Weights of a small mixture-of-experts language model, trained from scratch on English Wikipedia.
Experts: 112 SwiGLU neurons an expert, 4 picks a token, a shared expert of 192 neurons.
Training: a variant of Adam for the experts, 425M tokens, 6484 steps.
Below are experts of layer 2 (counted from 0) of a mixture-of-experts language model. Rows are named router (the router's row for the expert), down (a neuron's output weights, with its number) and show model dimensions 384-511. Each number is 128 + 24 x the weight over its row's rms, rounded and kept within 0 to 255. Numbers have three digits each.
After each expert's rows: "raises" lists some tokens whose logits its average output raises strongly, later layers aside. This comes from a sample of Wikipedia text that the model never trained on.

# expert 10
router:131049111131145113118142149134084126113151150138162119088120117127126122114107083097122167164113125111155150138100154116091095155141137120134154075159104129096146096090129139117083167114074119122130155127080116153130092094107120175142126112128098092106133159115091150147126141095148091153096117115166145107088128122125136150082126158129087100120129141123109138153087109131119130116115
down0:126110142138102137132122098146120081130136131168132151107100157110124123131120141139128148118106153123131112149167139144137108148131147148144104111126123122106144159145127175166153157128147152115147130158134122139143089163128160120145150165151110133167083140133129154091155123108189115122123125176114137150103128146113099154147119136103122089150123082094131092088123164138152101134096
down1:119147107080130153148128122091108138111089133116130105092101136136109104139147083120131135148090108119104171132122097112097164153132157118155149124118099158124180112138132128129114137114167175155110131108097104133130112133152139123152148117126138095132140129165160104129113152104084115132153130153126173118120151115171136172119116133120104131113136165097107076059161104129124113088084
down2:102124147138120107113126130125113115148130148143152132174089134123071111139111113101108119140126099140145095128167107132116140136151144142141087108117124080140185164124161107111067138110082149144116154130158175139149115132144106096135154123108120126122125137129118120137136105158114145122078138149113120140144107124137112106091078145124098076130077112114110163162103081126133123140125
raises: "0", "–", "2", ".", "1", "-"

# expert 3
router:121101121144173101111183108145127136139162151178155119140152104150142151148095152131149151146116160118139129127138086117118137135170110127142117083135087116131064087133159135148068135141070119105110129168097111149184118148082123137154173135137116099107138122122144118112090128105114084155130126088111156131099118162144120146087181196112107151131139190124093103113086114149152154116096
down0:131123145134115156149115146181138127136118141122153156105139101117119140172132136115090117116101085115095161114158098176117104151153173091138142083108123156122122097149098119157098139116181119120169193157118112150157158118123116159152137083103142130109138145095123129111121135150119160099114119170156128123148160113107142130124121129109154135103168126161127132093142156141093137141117
down1:160124122117118150174158149147130082107114108176135123157163150174147129107127118091120108120132146167094111102166131166140126087152103136123104112072122114128132154143122118144136106166118127162112103107146138112120179133094141085092123137113126121113146096141101085167095089141145147113155139089182139114098164117113137118132173150128118143143129114093168112129126107138117178114114
down2:133131122119145085099154119128087127082113108129135125123214089124105128134165137130145118154122161113126128155110162154108109103111147140093113098114129121106112098076133133126138151114102138140155101164067105112106165152135145124114146110135117138122127105089101151177168141128162125105140167107107135133153113134152097109127111137130131149120131111125111141126138118142144110080135
raises: "|", " |", ",", " as", "200", "201"

# expert 7
router:089107104132160119107118123131142089127156165139124074115112118127085120142085110140122163098147124122158134139113128097129093174092156102132131103156083149083126085130132168150143169147112079122137157136150102131182119069096103114125182098116127119115095106107126120138128126072158130164082128135136118102091166146142150116091089084157108106155134134098076111162109191121095159148136
down0:108100121124140134154132102163157106133105120110151108075140147131097181119136135107162129128107143100104098132071134131138145140131130174127133134148121100099127120161176143109122095111154162145131120107131094122162138142101164092133128146106134082141166109133131142113147192165131136144112128119121167103103152158145151164139124103171172106109136111113112082078117121159121110135126
down1:105141128111161141102164106194147132117146156158130079123166139150127121122135135121102141120173143154115155168132100151155135112153152120120154077111103069115118133144103154129113115146172147152121143123125111139124097147132128125114129114125145114140074152149116170098130161090130132158129107162082154126125146153161122130132141143117146083155117151140116103130124119143119166110104
down2:108132149125141104120157139123121110141112159102147109159124109120112131089139118097138125155128122120118161130107092144135190118121146101103148149125118110126095153138118122174143153104139123106137107126130106156096130143121143078109155101125129074139118126116141142085142127124116128108109086139158136148157129159123140120125107087109130112101120145104125148107154148093141147128128
raises: ",", " (", " –", " and", " -", ";"

# expert 30
router:108116113145149136181126132108130105135149153134125092131147084092094126141109132138161141121133142115140150139090116153158074164101121099143136099116127106130144098136116175131085148138108114106162152177137123150151153138112116107121145142119147100161111115070125130119096110054141113167064118101142097110092161155138142126113106093123104137141125132135128138156124129167085149108161
down0:135137123110151115127112113101136127123133140162132123068105099126115141133091181110117128114124113175163155121138116124110090165129133096095100138125137108126131156152098085072148145147107120133122149126090162133114120113123123158139125141157084153133108087131139108087120125123113119138104127089117120104122176132099108158123127106134099128121094162112117135128118127121159091126181
down1:143086147090104136148119078114106171119126133149136113139145120129132149126104125133099113157168134086138121127110117137117119123110134160176145166111165134139178120153089133151113152143124088102125150109091182120112127110130209120161122117130122123133114115151078153152091121114143130114157119136159125062156151110129149147066141148148129101073126102121096116152128134139148118120140
down2:165116129139130163143100134144115148124112167153139103141171135167151113109147102138135097100114094123079125131136097135155166080085159131143169120100142152147151135159154151119133131151108100112101116158118098125148162106137109119161116177115131167188106126125115139095121173206138117096149086134140128112130152116134159115128134151162129130115097084107130088152156146175139089133120
raises: " ", ",", " and", " (", "i", " of"

# expert 11
router:103087135125126100116132140087144092146120146128190106136117108126138111116101100107134151127120140117145136120116185086134118120109164111099124100137138107114145111110139147129132135148124132152153129096099111120143113108119116177103147086096142152144149120107143120137142125139136121110115149106128140130103112126118133165087113126135055115134116148143137168148100121119082143156136
down0:152110164103116144103129159106119140153150140161136139145109116160088101098156129098099159139130160133155144110084103091168145073129089126129104149113136120127162093131118124111127094138174153135111113127095092112108124100127063124149144154115109132160141141132151112148094134109125125153174110123133108127086146129078128170125150137122142118109114136117118140138123147121121145126139
down1:140121114103083132157149099115090136144132099082139114144136102147138130149112098159097111145103098096047141115117119133131128130153120105143113169120143119122140130097142080084095139130106153186101106134149118114121159109118087158082143170131139162179206143110103109117126163121123126164105135159114111127133120141121142144119121165144144136156154095144113114109158121095128140149129
down2:126094137114168130125104082128100175114141107104134165141108158131102141079164170116148198118141109118130109102123109137133153108097126138092139119126139123154108157141081123132144134124130115080126070089133122081125155130147120126149095115149155102109155138135121100133140123121121106127153100134105139111130142134168132168169139096154125126120109115172073138125115132126121156152093
raises: " and", ",", ".", "-", " ("

# expert 23
router:118114126172114151134149140098150111145110149163107114156055112112140121139113141136118153136130153084096118122134124143168146106090129145130147154136154136088177087107138129138114129141088118167118141126126109138128124157107103086111132152116118146073106149100097137090143112132134114098131130137144131164105118143103163149130132130088153154151123124143059140168147128149103140175114
down0:102130101110109161105124103137178144123108093116126177101127087163150140178125157157101127085101127113143162109169097105128110108094126139107120158143133124129144119113123166069115157108168185125113096100108112127100172130135127143126111138142117151137146104090105124140128134135124128134153112107085125131166154128137150155145117131133099128170166094132081150130086147156163126103140
down1:107109178127132098132150166138153119131102172157112134127145115110108142166132121169135092121149130166123149161128119137080120152126154146148097110091148156133153103128084091094161104175128071115176145123130128118113145170118117098144164153109110167129094129118133107149122128129129170096098088146107096144162093109114149063140125111149144143177101113117117133151114148109148126115105
down2:161106150148129152129138118119147106128132162126124114126091102166135146185119102177170145129125170114112091128151147119105162161132140120165111112117140149117126128105110151142069120154093117119131169186129083122123098159115075140163135162182128174122164117104109166088105113139134125145142096150125107152136157191124147108186161141131161126133163114104093154165075161116177127127103
raises: ",", " (", " and", " to", " as", " that"

# expert 20
router:078118105154138156159136121131109112115141084139131116130146174145149158130114123128065176130113099156149151133113145092086126201138153117125197116091165125151161113176120159137126183153132134154129150109130157116152087144152137091136126148104142130151135147115167117146147185111159127119126121167111105113123151103144128093177106121144130120145120129121205137098136127113126143126142
down0:119137145131130121138158152104129121106125135105128112177123153120123138105129118121127137105122123097102144137121125149116101099121137113154078104160105140158078087196123144143145150121136116165112146132113133101107127085075139106151155130155141119143109111113094148110111126121130116138145112123115107144097147153144109089106122149131067117125151182099098115118096114136058122169080
down1:132120069136108154135097096124155125145106164162150159152163143114151106133120115127114114162137126153123154126149116081084114129141175102125127144105085116182168123121165113138107139143117112123160150101121144143124103115120122107130160104112105104148147125135126185082168146165128119099122134138110095167139140153132138142115107124139155122094118093139147128126147115140125125129161
down2:139103109187110112120089095133081092113136140104118125124132133117136151108112113142139152120144145168147125067159129124169149122140101105084136162131076155104147138136122171154151148116072123114161133128121144135134155099111120118158130130177124118135075144069113105150137081106163142082104135115106159172123131115143156139110146167109159147133097154136096120119122123161079157129141
raises: "All", "60", "20", "24", "26", "23"

# expert 17
router:133098112157107131129172144116098088124159139113169107144157118097090125137110075123131177123107133126126147158119105128153062149113152087145129107183129125143131073132112127132105146094127104118165152133094108134169146072109119125141129133107115104145158132097152134108105145084103114177129120083125137121101140130113126145098127102110116153141158142135099157091122140141094172113082
down0:117131143130123103096122130122060119167128119142130180093121120158125129111164091112103139092156149122163153163125116171100094141146128132101099142149114119097093142121122136172115126127117152119155139146122163147154115126193099122118136136126111074124136106136155153176130104116129084130135100062119161082170134112098147129135158119095110152132131095098145101123134136121162098121123
down1:113194120151092106146110128143162154135106093155145154135149125119098132127101120125095115130095145088131135135139125154139110104178101105147108124119112116130121113130123078117128117104128155121082135129140146173116112106145132123090163119124117118124140117135121076136100072090126122142095108134144139150155102122152154125079126101123084160153114123127096133096136140144127140129174
down2:138136159103123133126139107139135134138184147119098128130131108116196102148165139129154120129116130132087099162137116134121143084142123104124128101127129119128112122149134141113186115151121097133117123138159082082103131110132110156108173173134122135169168148117086105121111112081141144149109117205160104148149117159151163090157071142098127164163089118101149159154130146105161129153137
raises: ";", " of", "-"

# expert 16
router:110076123122152127122090140121132118125149141134122103134121117121159125113139126110134141152164132144162134106123134120125107110138133139159122065098113136135114113133131151140115135131086135096077154103117107132166140156076100095115174139135125117108133173099106132171088145068127087155111115121125152102098140158155143118130108153130094112153129140092114093136096105142116168095121
down0:059102141132092124170146132157133184138116121132097128126111100126134088086160163154143111092137104125122135111148161104160148121147109118146182133168128130166139165096131135133176119116056127164129160163149132141118116139144114120121129146078112096125165121057094094108137143151122143109106160147153149126097118120163109133085121097118166159130130133113158085087140107120135152154101
down1:150131149129147117103152121150146131151113122103091130161171126139115158115173172132131106091111133136101107145140109172104127096139099116105117161138131131135168163133149152129164119133140092122166104130106109167141142154173116144111170107157088075145125116150124113114158181093098118142091120153127122146078083154157153126105134084130086085101119101134168104133115164109165118163107
down2:133152150100123118085124125102174128114121088135162134124148112106147065152127189130133081136160132095115111121168126130137084121078099179107134154145118121135120119142109144131113156114070118104081066117144143101112107129134111139100139156163145135106138120102105092117143113124108134133122152112120129134120123138139136171171144157092123146160137147144123147146107124169138099162115
raises: ",", " and", " of", "'s", " for", ":"

# expert 21
router:103077129147137118132156127131161103150151145121143110109137118124114116138121127121135125149097153153148134169108165133128125108136084127139115063112129141105128080103142124137085138126076118151120177133113126149165123143112103139137130103111116149097129123098133117123142133147118120146098107142116130144107126113154128169107123144115087158140091177146082176131096098139080189120131
down0:124113147167133115156140115130153098153136134135097115087135122130160079166120123127107126124136122160122120098136116132162103113144131107085132137113119172082128109124153170103139116108055159094125104137148153122108116126135143079125129093129106123158116135103139132133149139122138151147120140115130140117135126144157111115131125144143137184157135090123128120098135098090121137150130
down1:161138120080110159144108142126186171062110113123144118092140129101191113162091156143122105152142107125135157115137114122130118112121160121123144138117078107148130127129133124141120099090136143105112147140129106148123147135130109126132137192132167136133134184173143133100052138127136139102115148137130117155157135111139114122135116132093133117126170134127122139085112127136115130126143
down2:142129106137157123113152123113146152112141093128143151170141101105145162147149176121100125113132114129166155136109165114140148127114171132082148142150101122124109131144128167139154152127149105101059143130098086160149158124162148143124163107128095120112132175123138154126124141089103138120156123127142129164147127135150146155105118145147162109081136149149153095142119184095128133079144
raises: ",", ".", " and", " (", ";", ".\n\n"

# expert 14
router:108092095129145130101156143127132147131137137146158112106125139125141122135136109111116166168131127086177143094122152116107111100144138107148113104152121122141124112125157136132088192152086115165124171100094131148160105133116083156125153087137103170090103122166156125163133143110122103199169076082167148144120121114127150145096121151139106120117133132135136071120082102130090124150123
down0:177151103113134111101154077137132154133105124118109135121102175072102142141137143139138115121080119152051131151073118169130162149147143133135122124106165107167106155123157133138123114159181151120127117093083123124148075129122113131132133175088115126145132131128148140141126129140120170117122129138109119121122128115161128132146080142140124119122164125127106128110173125110098157113116
down1:090137120126135106157090141136105152107125115144118101088162101124107115175122125083127137099156161124192162104123133154137091176129150114132124126101137105143095148143061110149122134132104127109102147127086147123127155127086169161174104146119125112133130127155103146168119154064131179118159133143119122113125134121133138157161159134119126115131127150141120126144159150112115110130150
down2:145104099122121111161166093133138058130156136128114151144105130127152127129166097158108127103075121162136123121116160102121157102135114084122112173094129142118118143151162145147108127130097113108140097169075153117150088099139122095127143170118118133164148112119149150102133115137145145116111130119128113136108112153116137143170123182113152164116141135153105164130106140112154134150137
raises: ",", ".", " and", " in", " (", " the"

# expert 5
router:129185119159155112133104182170145119113121142152104138138180165090132113131135145149166136132116106128147146151121145142155139119128085180116130085106105102106129152145135145108123113087156125097123104111133108127175110106127132113136094087099137132120104128118050155096109133129118140160104117119113141113064194103138123128093142100136085162132133121138137137108087092096118168143130
down0:137150113126115150142162118130197117128118114162126147146162076091125131071139130144098150127099097087114169145127134138131135117126128111150119100103119117159110094096119130102135128135110097122114143114132128078120150156118104092066121109100119149123136164136144153139156101095117152126141111128138098136111089114125150163140143120148129118127119159150068116143167140172097092139132
down1:126144157165150114140115129125146101119103149113123122059093138107137132155097111126111125125147141111131142131125136104187144122136139135159136115192143154155163134149152113085101145094115156150107149120140135179102139140134146141128137103107086144089116165135160116121073162125093135139114109157088160107145166106157105098141116121114124110087174135125135108121111139115154136131090
down2:135116145145154118128150100150096151125123160118054105139094142156111152123108148132143112118128110153102146131127123127113115150149134112106116093153123144128135135154138114160092108126113158144148155132125163156153149135148096162167097109123149126093098111122153131159073145084136121124153122123128136090129137088122108166127105120122081115099121079143177145147154153128142176181100
raises: " (", " in", ","